{
  "n_layer": 8,
  "d_model": 128,
  "n_experts": 24,
  "experts_per_token": 2,
  "d_expert": 96,
  "d_shared_expert": 0,
  "activation": "swiglu",
  "moe_layers": [2, 3, 4, 5, 6, 7],
  "router_score": "softmax",
  "normalize_top_k": true,
  "routed_scale": 1.41,
  "balance_loss": 0.0168,
  "balance_bias": false,
  "init_std_router": 0.0167,
  "lr_router": 0.00236,
  "vocab_size": 15274,
  "norm": "rmsnorm",
  "norm_eps": 1e-05,
  "tie_embeddings": false,
  "optimizer": "soap_variant",
  "lr": 0.0118,
  "beta1": 0.95,
  "beta2": 0.95,
  "batch_tokens": 131072,
  "seq_len": 512,
  "train_tokens": 417900000,
  "steps": 3189,
  "dataset": "wikipedia_en"
}
Below are experts of layer 4 (counted from 0) of a mixture-of-experts language model. Rows are named router (the router's row for the expert), gate (a neuron's input weights, with its number), up (a neuron's input weights, with its number) and show model dimensions 0-127. Each number is 500 + 40 x the weight over its row's rms, rounded and kept within 0 to 999. Numbers have three digits each.
After each expert's rows: "gets" lists some tokens that make up at least twice as much of what it gets as of all text; "comes after" lists some tokens at least twice as common just before its tokens as in all text. This comes from a sample of Wikipedia text that the model never trained on. Tokens count by the router's weight.

# expert 23
router:513524544429555502541492570499498490552510536466481535431547476463499492476482523469535463532450470508533522524497547550531480508572474472441535512468473525496464453542506540491505498463523548388526562432450466487464505534434538506455503510475439581514497512469504407509504510497507559568541536525536596539473545509551452498481471497541470528595542558506511468462517490411589501458474
gate22:469472486419478444519508534512511498494523515430457513449535462530514446438456458432477504422540530505526475523439534559566471544449470490518496489533444501522499520495478510460507545545593476456454504521511515516494510463503607554462483542478447474481479474464498535555634463510461533531445408475523471530544488580540516443467501551535503491435512539450545499476525442505530451504520
up22:439528546525538430452520510571554454540480465439504458488563544483484449521513562452539512482442438527482567450535461452487516554430539452482438502584492432452464495526465522471463512496481594482483498529511529528520468506506519501415591483462586530499530459531502475453604459546501517564570511458495468519462502474485535461555496497503554533503502519496527514528529464479461545476488
gate23:516491547460462488468453558538494580462461551513499446483519548530499543424421526594499498516523508532401512489469483540475590541469439525520462559433485536567490524546464542463512442482470525522460518455512466439558586555489511577555444531480541497468482513539502481556521530468495478504490451508513580452455543542497532592541450514498497509520452503490543462538542481494485499507494
up23:526535505432563489559472462442535511580531469491477507524547542542500476523427463482517556456502389582506454478482514489490546518483519518505555502518508473512561477468493510492546448497446511482471496505487385507485484456514468470507582457451497542482536548418483429490536452484472474457494497552498508527508466518536455501386505533577460538615498554452505490497537516455457532505510
gate24:527513496462477538526464449490463508524536588480510470540520442501502483508495485582494573532537430550464512458490447533476434490540459481505521474440503495497491506434485608575498491556466520576567515488527462445506522496516456476495603516525437540456461510523398440446592482533538473525514511518503518454498478532474502479534449475518493527589503435492477455536476467471578543513508
up24:491489486484453558496556539480482474503498468538539490489482477534602493557586535456458546514472452490413485524470533483537542531545532524482451513488504558519510519472510558539389451454487533526475568479507554544468521483537452553424444444524483511480487493499565441507428480481562485457468465458481502580509467465460530462550531459517509437519438510480476526424501556415539487543516
gate25:460459466437506561389503601514512532517469561489479501510516484488517460539482477424497560471508529530502500498464560475546533441543498567412538513492476487531510424478495563534457502466461571500512492493468529488470504445543525514466481486489542530543439498466519539440498507467481481462434419518475551538504502572515495516455500497479462511505483570374491524478528455547432469556571
up25:539444475487488442493489460495470536400493524481482532516510506543543552452523502490484437450522509501577466424524560531448512466463536577515492539561539518480467475565454506506464531483533454449466475465482495477515536453482524584439478465576479506457477503524478518483341516490475555532477481461532404499465472516524537450489529547524565540484472506519420454499503518443483459464524
gate26:582470523441408476534497507490480466487479521489549459445572477454512493471542554527542487487500571535539402530488491516504519497458440527569457464555470508484535430516554528526514484516465581499502557547462541482490525509513516488578484558495504452463507449512498448467414494560485432428517537478553552486536429523566463534571443501499506483452553468525513496508452522457540556536516
up26:546452501481541504514471502455509483476501524602484471509477476501550494455508483477483539529540520475534523454461474570530499508499421501527442467502501506467502506560468486451474516543491553555540475427545511536478538427464495563492595529448566567515459492510547496503449493541415517497549432507455541422477555530482397506537507540481458489490612486540606542537506479506532525489515
gets: "1", "2", "0", "3", "4", "6"
comes after: " ", "201", "–", ".", "200", "202"

# expert 14
router:498462492453531510439463528578514455508474511445507559480525524430435564444531535441480527497505454478463547444600471505544587501535526538509466549453470527420451564559471561497492463471511483510432441428525457473478506424544539529543523544470548436491448537465529464516482510534473480430484442460397490520459484548506523481507495514520475504504480481419493501492550535524520487499518
gate8:429525501500573464489524539452514508458410559491510461527519552462524487477486473538425474464552548472479461458490519560484542540571516522497509540444570488534519477529558518474513468480548464531457514482469496521513526518481469459464523412482544523453475556491512460572485596431517458544482483491495567549449512491509462529519490588451490470516548512425373491450499450534475506505546
up8:483479537427491553563510523487509516454459515447518487431536525465433461544502510492470516569491535511507440440444466481477485472486542524504440564486548448591478529449532548560428534465460469492479499420496483552471548541545469500431596510464540515449530469489464511456468539468464518442529518444531524450440477467536486587533575453463480525506527465541535475519543535523503479521571
gate9:492506547517451526464490551514552530474528432450502472583526439586475538481500502528541465442505435500494574406479497551499606528433542493545444491508447493474535517455511522523537493454421526466436515507512508449510529505530493482439519495510470490452486534530504510498577518460544547556471511422511468525531497485520448486623539450550521424509520448422500491526475509510486478499539
up9:386533555494420518487405488538497458498512427511525533490439481500444528495553416460506539494511502606474556466504427475554516490517483481527528479415548519572467484425424452447493490474406461510442535518475510506506508512503500511573481525522461453510507508474484517540521449475529523531420498439559506489463518459466581479527536519522528454469517510515519512482500492470517513516417
gate10:437512489487500494498484548509480515491503493590585505533487485519473526459399510501502494454514469413444454489476525430549525489447487477434510488553502470508402529560442523504505508479499444480462422518533440557453432498463432466488500501540533466442510514529525524404507598496473521466526518535492464452475523493467510574605499473440476455504520524491445499471469480530472525430529
up10:519489519478430511485507411455477517409490452514574441571492500500512522468510519470485491519542485451450497499500509437480484446513474411486438522535562528429453456484504432526500532427403439496571523503485497486508504568472484474520473453517502495568491452486566571498474490489466455524473498533465550478511474406555497508432495516486453545541542435521584463497480441501471499469556
gate11:481496538532536469478499505482520527518486475432579507587447525536453556547524504469533517518574519520499458463508512486440541525527480498456499509447514541534524489526528508452471524536423494437508510519504482525472455545504538513525514513462505485575488413532431433550461562506457519538455491445495493542498561523545531483503483484409507530431600503456530365474538509541522578493569
up11:511462470543488468452552545499527531491395456487566548402446582447488441464500539450565419466539515495519545528496524522461571519519488483518526462508455487460563522525502575418481486516395481473524537482511539531501468450432528452513517524500512507541500530476573526540499480471471477533422462505417502510502537501460477520466484441519521489513498466502509398492521476511426470520545
gate12:410485464432491561587524507448506562499510521496475509517499525463501486420524502445461554448535517537381521429556467534472494384524396518449522491477517461493495561518513509461495524540510465524498509487492584463544495526483459462512545488515535507457497479464455527473396524482559513449416579505437489547502516521539513454507539475527543517496521457447506496487493523462533508517492
up12:492598507438409494493547502434466576490544505533510493542497503448494490495510459510568551495522562437578516471485557474448443502513491509482491531490506544447531552493442533461524484521529609512534529543485479557546569543441449497526539578477468454552472468530509480472485476566499540504478568533537514500441520557467421550532571539468443447489529472489506472518479474504445477466494
gets: " the", "-", "|", " The", "'s", "The"
comes after: "\n", " |\n", " of", " in", ")\n", " to"

# expert 21
router:457543449538511531493485450447523427519468434547503379424535461556494416451569478530521491504544433507529489492516488528562445424518400398510486469463525517494549542487458475452513491511521455417565460454478469467479494529502489452563497489500498571455536542521489504496501502502480507456496477463442491480469465522506402493572451480460545490518470490493475536483510564496523514485495
gate14:493564471493482517461479477478525494458486468492474509484534527453522491566399441504456489587535529514518450510512544506473436524570441484453547501555556472544519559459597510548492587525530520487479523511506538544542553539491435564482508524480530498424496516504482466498479448481521544479462413472507487509498460529461437555477513479519563489524544548475448475449446483378489472456440
up14:462500547480505529514488563539480519564490581453444525495495426541519543501490540498547475453501521567480477508546525487451487535559467417436394519506495458440483439450490500493542467473538502487447465447491412508493430495550516485530528443517537405472517438434529488499492488403537463498543510514523480532467489503491539577542505520485435502508470469438531493534444541476451516577533
gate15:524516519510501517467518484473426519470428570526496469507504535460517490565450396557453594502558466544510490553559553470477487475531496481531478436490466564425583406515529504576434504507521513421443554535494491444472476518505555394483502489488492481534474490619516551461504494542493538469558558480468461489475481478523524458499492498471530497490462519486511487473484487533533526553510
up15:473492480488524555457472540481551538478415512498546551531522436519560473472450517528473499515509476531466416495530574538500477542535449472443530381483472502472469565517512554465521517443501453468544448573431512487534469517527488517493525462568547434543544466515461542523489562412489457535546500484470581515580487522549516516532514446441553483459541525556520486495464469558471507496524
gate16:480468502449528462520574581535487481519463454453510416541523527562548478510508553459517417496505578414554436532593590504509475476545521480471558568548489433519510513547532546484531507505490503452500489527571479585576537468515469505524484513521557515488521522524453497529489484533500486517480468482520437541537557474427492563488468504536518538541527469445490506470526463402473496479475
up16:456490446525499495563448531463527594528523521512502529491486524486500507503561499505455487563481519573446492505483456539480462523521546516556550596415582497447539513514510513473587509497524522463447521509409488544469474499440486478454463504503494513551496586503554428508517488572526528592462486582526508541520449425519412505472561513514540508493560536436526505524514507512480460505486
gate17:469526528517549434540550528525441554532532505449482568469519504468469444525456462512560496427550484499534496514570535489466463434510468512478470514510458522515497522429532507457458486512476428488465506438507555546435556409503508543493460423413505477510481526550444456550577474480449526519492515508492461600483481527541531491531533476471510466446562527494462487524413574537554501545500
up17:504532525535379505514474490514460511516390488500510497376494497504534479508521515492502500484504472517431505493489488488542545479428506521477496503431480483460486567500422486477649534498482486572566464483529498473510440523490435488504548473453504506486497539413462478540502566478512455497500483480469493407479491482457529448562484554464522483546498473466463463468500549545490470507407
gate18:510537539518538490500542448487524522481491506504530516545573575507494542628485474623605525486541577534488501453470495428438535457508470536490470532484491461503548465490497487505510452491485393443504539530502466489491410488523414481511523428475468545516472505537539497477472446500490492571559481487531481492467479506536535490466560532484506486459582541509440511533465493495500563540536
up18:508479548514477507563549417495492517558468472474496595515523491464540514575534488502489433495541451543576438503503498462584518507550464480438536412462454495495497451517475504502475493436457477474520460488506493512498557492540555523518523490527563560547603438477516493500471479526431536533568543532570484477446507520523490474490556489513561521527557513456577536446476473542437556547507
gets: " was", " is", " as", " were", " are", " to"
comes after: " was", ",", " he", " is", " He", " and"

# expert 0
router:482459554443487499491453465535461461535439540456489454488527517524446550495534537450475511523477531497365514534508529456543472467384473589506524519454502482505504436566500576501485427496514547402470503464509499483506491546472495466484504506473492561510512444531477539520533486459517447542501438526569437482488494462538520485602511518518470437457456462510528486577442527495459477498537
gate5:542454463490496400560531573560473536489522512474530468431504501503536495499529456504542502503565549598435527391483469480493540542498480488436504481519490489487465441496497447472526426541493396499492531462505494525481472520440439505450450509476500562434521557531481480469508505485519488473500478484470517401418530445524509503548494547519514474504523457585527586454492468524506513453456
up5:474519522492468563468525463542498547493520487508505427532465533550507495517508581482524494581480469487471480512478534501508483421473498546620529533524512408495413509518482453528456512485497489521467536502440549495529515503473560552445470492449465522547435465539514574488468514498490587447492505530459506474571478558495502577557417526496450541423512517446470491519592427513526518483479
gate6:525474455427540484521486526492469535468494508523551552500500590442432483457430448510445507519485447420532477427445498509546504459507509484535483484527482492527442513506487533496500546515531483409559565519558505544475531502512479483451535461507388489468577456494424470519509465504427477481506470509453462539504484508378600565525498567523517512525501480450530500550519510517496524466457
up6:444537594425469472518452563532547524494549478524505553518503455467427461416439497507472619491484556438527538555530461524506467538520531578512445518468540430550525465487523514487521459487517437531500512498470498502426511496499493481461475474481518504498507528523412458471498527534433487440440497494476474393530520517501472580502488529573522512514503497448560542543522490516462444475532
gate7:484575572507506447532509438496496478557504507466490582551508543443426573528506462480484432489564565476569500555484552511516464497533533511438512515531473459488516525515522562526566519466499525532511455529451503517554482517490535497497414514483562471490462508504466585470579523466492585510487485506477532529531441477581506527547476593478488484525450516464542564459484520516445464421550
up7:496493529507469498471490389538576478480558521408517501424450472546570465517580511511521533455506548562536523501442553560522467513500481511509475516434558487472549500519587528521495485427444463467502539435445558430476395499518534484497539524500455453510466422504444484467518493500538522454487498549511493463448473466474544429516528442457519463507465499520498442480562495523493472466496
gate8:505501440498457470534476555495439473494514600439524506522516578458432461494453508528465489512456528481427556490536527502494502507543515512523493530436543508498473481514506548539483498519467538458435491470544453581462488525442439514429490494579491545534443549449397512531575504495451480490501513502466502443516460480488559487450568479493458632521511509562550502544466557512504540494506
up8:425517513477522476526482506509511503466482489466496506555492492496484459503538492486459488514470456541465541449592497520523443495484446513484364423524529448525455477524427466505538492483528453531527427386463534488481527525504454529477511512528466502481467561503564464474409489473570470419491545552492570536453499572531535506449492468439569523463533451569501498426502473515524529527484
gate9:473439531443448507514425519512557380533518500558508526466482471523525451500506471562476517454478545482469491453483494467469551459485538532499510481513555495503486528568568500477449409554534476510440482474576493469452443464548613511519426552507469531501463517486429436460544543566515497534484428440497492463466458445457466468579481499434510500492477536507504475464505537517479512471505
up9:487513584487460491486508488527524561445489480524551419539552448529524492447421413502476490433491456494476492567521483462542527518449525472525503498417462530533477560480463533464529535442454511485533541521420493476495515516399496496451516576465489523504441504485474505514494465527466452414491437600451504560501556528480511446572537453491556458532507549466422484503506485505487499533473
gets: " ", " (", "–", "-", "/", "_{"
comes after: " |", "|", " in", ":", ";", " /"

# expert 2
router:497413501512500454427485416410542490548463533464454480550490496489565438461486487517439461548448514572525540576418543557567477560555519495530357530479480458528441444536517571503499495484546476557490527478459476525485499504476497513459543558486464528501526470452504503490517491460549475516494468513496485418493557480472469497544503562535435466459475495489499462486489515525499480469548
gate10:517439540514540476484558516454483493457449472494432565432544489519473532486592516523505460453542500534531488485443481496576494435462506452548473533479428532448505478494543420423557576562528458520486460526448563548474476494468451606493550542516567509497549477502533498431562521523439535487482528521471509543524481508520473533512478521521427540451454534484482539479470483469507572507465
up10:563568421500461465514455515491587510527536433449468479528577468525594483480431489513538498496500493585494539472443464523524516498559509478516470484489543460541484456473510466514482497419495563482537436543502518475511529496500480506549532517565569441479482477501438481459467479505487496529444528486533497563527422490520512506445574610502555470479529558521425480543490472462545466509426
gate11:536556425496502544479490520539532504563514506556526403527451501507591539474507520569481533499410512505531585532462528510501415451481455527473436469510498520476542575523483488576513474496558524542437497483507465484518520535468462629530541512502441502489466457519506532550543504529513482480424507492542511482496479494535474543530443612537491485539461512490566468524553482451477464509487
up11:481470579464475500496521484459501478484516575481493510468585567496477521478543514529531493480585509477545431511558490476483494545463509507486546440459472473488506525434493515495477422484531485489590435411510487523532515471514516444459492446473564493513600540573495502522514499479523490456553468597482564459464472602496468523472572453522528471466502430467471558494475522492560507558538
gate12:466486529468470519490474396486461446515511460485462467433437531474496487547490557495539527443491485521457484544528465515477502483518502488562502535567589509500437508523541619434537540493502457532505538528593562443484513504549479483466544538554521479531465477556484433580518491524490496524470527404513470484504527438519525579517493462473436523488490540533391521529522481551517543494524
up12:540475488456549467512583411497547493474470580529511464453519519502543512437560551486445427513483514538486477444440464462486457501495441521497515501466492467429540433582504452515534517493508487486483533518502523497561510503501480463497516522480519456547500486502563442500464475569522470427376556574515530466495509546501443489453534420499466511437490452557504525462467494454430525521568
gate13:497521541601441412512516453528446466534480523478532500452555433523504501512518473489463508546512523547546460497543530471514506487508549544473481544506520491465465493554467502522511522519540507459424519506478485543475550476481549560500460558444484497442499518474486427513496483498476544487454460443461469596480487405493517473456552522483456383505464593492456542459438479523540430576547
up13:516427477518521502481522445529492480492487531492606476509518518479457439481570494477512466424527490468452515520513504477455521552509556506492531538501460465534462556611480484537443478491392556495536459509535511520469550498513518510496617538507531563500517417491515468599452499514514542537470555489505578476483483488556551435516490486483527533453551484501571496500556489493476571536431
gate14:537531454526532511461560523431471477485468548515485459463492538543489465546476544550428555528542556530411556506471520443476495485482496455477452442515551472432491517535494554505482556529491496487512558441488497503498532501452464526496549524498426599532532455501575505405546415554514511480434494504466459566470512487477480496535526467578510495542549603525496505481546517476529540493565
up14:511497505510437565527439511560474513571486464520561492525423500535567537469514604510485471503463508483547518471469513513577482464490450436484503468434531576512451492457505478466526478568494571428469517523497494536469487458465488532539448529543423500489446535502474520615478501500485550495498415452521507423478508506479467471574487486518439492521506559565584474500541519484505445480524
gets: " ", "201", "200", "202", "199", "198"
comes after: " ", " |", " (", "–", ";", "|"

# expert 9
router:471578477455465487512483476516469540521503558470439487501483463480434445492495492515501558525510489459522506543518483442425535606446482457453527447547518522444514460468510483528475484456484568541496528471556493561489520567523466451578519540487568505458545453468491445385503513456488547458465512520525539511469492498475437501544497556498492512530570451442552403491441458530469441519464
gate14:488504481486519435429446479540487459422439476538526468551489509490514539521468506609468479516510467523537471560512529490519489440488521423477483498453530521513539558504460511513471448491433427477606493453473542436493593500440518485571464580502519483488463485523490524484538448551507560545492529521521402503488478576568500518495522438469506533497550547534530435522476503506471517441545
up14:511505470437558454468485490538482533419460579523494504458398545484554443576495502515468538498567483423452539548468527587604537519562525451546478495551458444498475446534447540491489456413529519521488516471532509531490516520519540520473433492491453569495492544516534549498561471526528524530452524561486473527442493422541529497509533447530498540532509493518473492470547512514492487564538
gate15:499494566459453515511493498493494528426433546411441483440491474487595507465552526586476467486502483453453465533492516503441502410485493570491485514481520513453564533477520492499530471535488435518518512438501481494518507542555507465551466461466575554474556579497509472514604509447479502458465524467536492467496443498524528487521459512503504459532479490453474512452551559563540399545565
up15:465571502481450482534425518546490442487455511501531539503498495529460514468493441500561575486520477550468438477551518499574554541443487488497432455406485461503558474501584438570468499534530464504468567476507522497513504470521463523489496514522490438450488496453532471503513401499476517495577453532503396577478547540492512511567509501518479579464443489544500453491497514544530538424513
gate16:507542456505532444556498489506464515545505518456509475528451499502539475559477441531465525486508572474498476490486537500522574487536437428473430480528561520501474524556525455556423488521499484416491470465447486564495556495507523568494471462516511415415505585454525488424515544542488491490548419594510490502539482538511507520536540491461487480485578471582529475504474498510479473389487
up16:475418464403494500465502467519508495461483456495507594503536489482591490434471526510508490491506508461462534540474494411466517471503446465551568461545495522504533510532539494523544520442580461451435421556448499534480506442453503495498540457525580554513491513497474472500494478495477541435531430532403500518555510439448418544557546498555517528465465478504571508496485450533484492517490
gate17:488505461496465484502519465504468395491442469505449454510485480525485567447543514496467425497551480509474455458534529526481500512495565513493414452529533473455458457539486514571482485559552450462485555462510448501517428488502491465433508420494501513499485514555498495555465488450451545414467513481570468550652485536591469562491526482501482486540495535526461524518462467480526543541481
up17:476415544508527456547533507547580486473486500465493448552521465492570489470515491456519486478516482617572428471470486454474485479417496482548473427487518461485449503463495549486443486542444564472467486445479505528518496429440490498501562480496509507550538465519531543528515456429503543469587478426545493517637511488475496484479488512491475524451542466490522523523456472552437544503505
gate18:431543541492523547471508493517578525520488515455502517481532467508473450515509480530455558464519512490520456556498527504560499544493487480522490566483534516454450403515423537464474481490553497413536514499553511465506454478541502493496466557471499484538463493512474454419514514471551541444470433558438578515422415467481519561482534512499524573494552471470541477406572527452514544456429
up18:498523454531560481502462511494478515460486375494519502488497529561474513532438448552466562516499483504468488535572479486498434538487517441500563510491550480452476494520437514505509483477548399543459496564426469573445496519549442491436522514538551554505541568469503532469467449491484494562490523558424534464481539443486425478525511479541516564552535511535599510470561503523478493489469
gets: " a", " in", " an", " the", " In", " first"
comes after: " in", ".", " is", " as", " on", " a"

# expert 16
router:453558428475523541438466486432525484489518477501558531534493430517543516464511497485464480491499542490502483464485530523536569528435514526406495507554513512461504434475505448486429572459433497547516508392448471485526520514535503442475507518478452450504495594535541458526493510539459543519428562491450601426491465485463533462592512454453540511441472495525459473534506465484513510509476
gate13:505524464443502512464521485533476570456511495491556578506523539516514424451503531472488558502451526552519395562573525461483529477523467514526505514440506533456462511462537500484489463457560505431534484463393471536473486509543493514481527471485487507481484497546511521493500557555462592502461447483494550547478482613547530529513552531468475524476594500501502546422553473455527595504512
up13:492572511430462515456445491514556519532497516539551495408459532475565539492466460530600458498463459511506511512524462487480518533525520522512485535520510547508466458465416539487490492503432428449503450544443546495468504520471564560480555550487513455494479491503540492438500568425536530533537448519480531518522579550482556527425538460490503428479405449532470472484434499474508439459488
gate14:458511506468443502497542453550473410472589537514537410471510476522499449498496507515501485481494478557495508460476559430426519407468596585528478487444517533500470513487498493476506477514452516439512522470433528507389498479487487470522483457549507543521495511475522415524553535497438474468504482595502456458564549485508461569501507510533543494516557506544523511513437472479465430454530
up14:501442474466470498533525482512518508555497446514493555461548493512477495464470537443469520552538503526506534494526447394417530474524501495575517486570522487472561494503557531405507484507449497469467495478448517506519474580500505474516546606501477411480467445500486451514531545521493491523540502511537539515508505443537591528534477495482464427421500518611474494520561562429495520446458
gate15:478473529520503460503467535502525516464510451524506539572425528449490538471563467491510498468433546505472547544496428498496534516470536558484454478542529473475545583477528470408535510496535582506513459450514463531574494552450448474485438521467572529499463521531496440459556517488544441458437569600488487505459475514496476528480501498565484523456511449562423529431531530454523555457503
up15:566497483561497520525454519483531463590536460499501490541523496475481420486482446537486423501530463503488479432520498524453503459458489520519510498543547526481457470533449532602531553460600564465496534552490554461474518526523489488507466591547525450546503497554524514520553532516540473482446526496536442462517479454524445451473492516489554429453541486460439466531522446399476582533485
gate16:461506451502544533537466506465494514514481498523534492486591571429465534530446487420474516552509514599493504467459542574488513537589471519510535505539543490505465490501418526479473523513509588490391497489429509551506456552458512460568549612532482453491542460523519531574466516434457482530542488451479518517513463544431483495513495535492444490508426483527489497528510473475530483457468
up16:508552446435472579555595435483491445569493576468524417470506559520522505559486492523572528515452501489540477515478517517591497446491457524471471543529460544536471472536532407547521471498520594476469602462488476470478496499432490439515521469509523459525489511476459473470433531504545480526539485494502557465509468561487470514494509443524468528555503477581508468503433480544529530484509
gate17:474439511458519501486478566501477532493567452488484543425490508485504445526521591388474533498494517498529526542501484475460515506449478426536586515485531521459536475493536540481482569513545507488495492535460528443523467524439472531435434511511452510522424530604503467438479531506477479415427443479474505442501429529526465474544534461459516478453561515549456546498472504567551542467493
up17:588485471404476494506484495447474526554477494513505457447500519515502490505498496451466500520430473457568479499501426487414545498499544509449508444581476528557562485491478551508538488454573514599534536553554439492498439527419430482473564459526490512462507529472498514440430484530460508519448486443510393564489547451499494484541526498515481498490478486557485500512541495500505485555421
gets: " |", ":", "|", ";", "-", " -"
comes after: " |\n", "\n", ")", "0", "1", "2"

# expert 17
router:528529509486550426474539560523450484420580534551579502539553550538499527456467511506511493504553562556476468596521494445498570558534473504530444478547501518508478503547529540550509491558515495510548441576466492479479551547441549547528492579527506514454488475483427501457496494438476478445419499524487480526473477473536393467486461474485487486488549450528505460548488527512427501536502
gate10:494526491500521531489495462557519512543522533496463422454503496541483568479547457520562462501554452521529437482541572548468475497465551518498479512552560442515508529455430550486474421458427510416509491451628416391569539526500490422499504577507455517518504477483496496537466497490572591492480498507460514522493483487554487502496508473476478477522537539479513581465498515494522513470489
up10:426481507481480534498591533481487575513453467563546536523572483528485498469472500557540489512476509549470520454544473541544529559456501595487514493422501535490419485475539526483529467558576565550493455487503518508524492501515548511462533522524547519564558566514486496474454515487520529530487457531464449505503497512493476555486512567462550491448503454429391495522548486423569503564567
gate11:519486556488455604505421500428431513492515449548588485465443516475543402413527459517500570512501532525503541412505510487486541491544478467541555528540546535497512556562458443526436534557497472478495520503509466455473481543466509557528486472517480513438509512467443528491524534454503436477473509563449514451504473548487535489524467491530475521515410507449524498492526527498503554418431
up11:399462447497580521454573495510412505550467529454572539506557554549504545482476500434509491540539509427547489537481449497487475519459469406521517494436467524477524501549519494509515539487471495549602538547498464482475509473585437505507410455542482543434498528406484475491486538460503545494474444474502493524477509530445545509465418530454506465510499545496494503509457500519459464482526
gate12:494494470527584512514598509464490468490428511496407513498537514490544535482468529514530456441490468547501483542469531524583531471508549455443553457477490482535496542502535497465546518587536497535535460540531539454526523489388586544572525506492571529465436532521489467496562572537498530468483492507505535469470586470494535493521424541486424515554544480532480446515530459483469465521533
up12:503496513490428560551501526470490408488544485517491467445421520483519491488490471501563471480539539495461586492495466520466515503566510474492426527529486503515497502477533498452511581501481519419515527538534504495528566495403461611423531549453500539425512473541408487562554511506532483478524513490436572420465432528518473476553475459470558501524496498537515555565502477510467502469496
gate13:497522543438505458477535515502402462452553502481535430481515541570464474540480557570480526430556484511512478453525499489536520516560460433502563527485497563507511480544443509534528551454522484522480489475535543507469511523497522509544549416502553473485430536534421459492519515483497464371518514494518537499470489470506553453481569479485487503454533491454604539511479449594487551457485
up13:513493428500488530453518520509489538529400486465551470433530485572453476533475452531386498546538482473503498501523526484477489476488436496489507472452511415487479464507487466479546481534527505496532575525424433514552430480509445495510433498509530515512523546471474480585419514478493449446425539489531548486509491536569545521436422475508557529434429483509509523536571498493430524513518
gate14:411378494489456487501449561497443483521557519518464522505446490527509477502510470553502478453543576544516503508488544434424597466545517509520500491546535429473534452515518474519395479494447471501459468523513536470507499495430521511489522527481507566458530522538490537520447454479514552478483459460519445462466518491546483524544500526546401432415469525543535448432511521487468495548517
up14:544502488469537523475515502563515517443500549504493487486441544513453519521440461514501512499541500527576504525448492529508455450489446500455525435478513438512453449572601419458402449575481493482446499512452512462520443547403496560515433498510530432471541468444508476472478431502523500465514468483454483568509493540576507425463444510493505501500510431523501557527449494444456529494495
gets: " S", " L", " B", " D", " K", " R"
comes after: " |", " (", " \"", ":", "-", "|"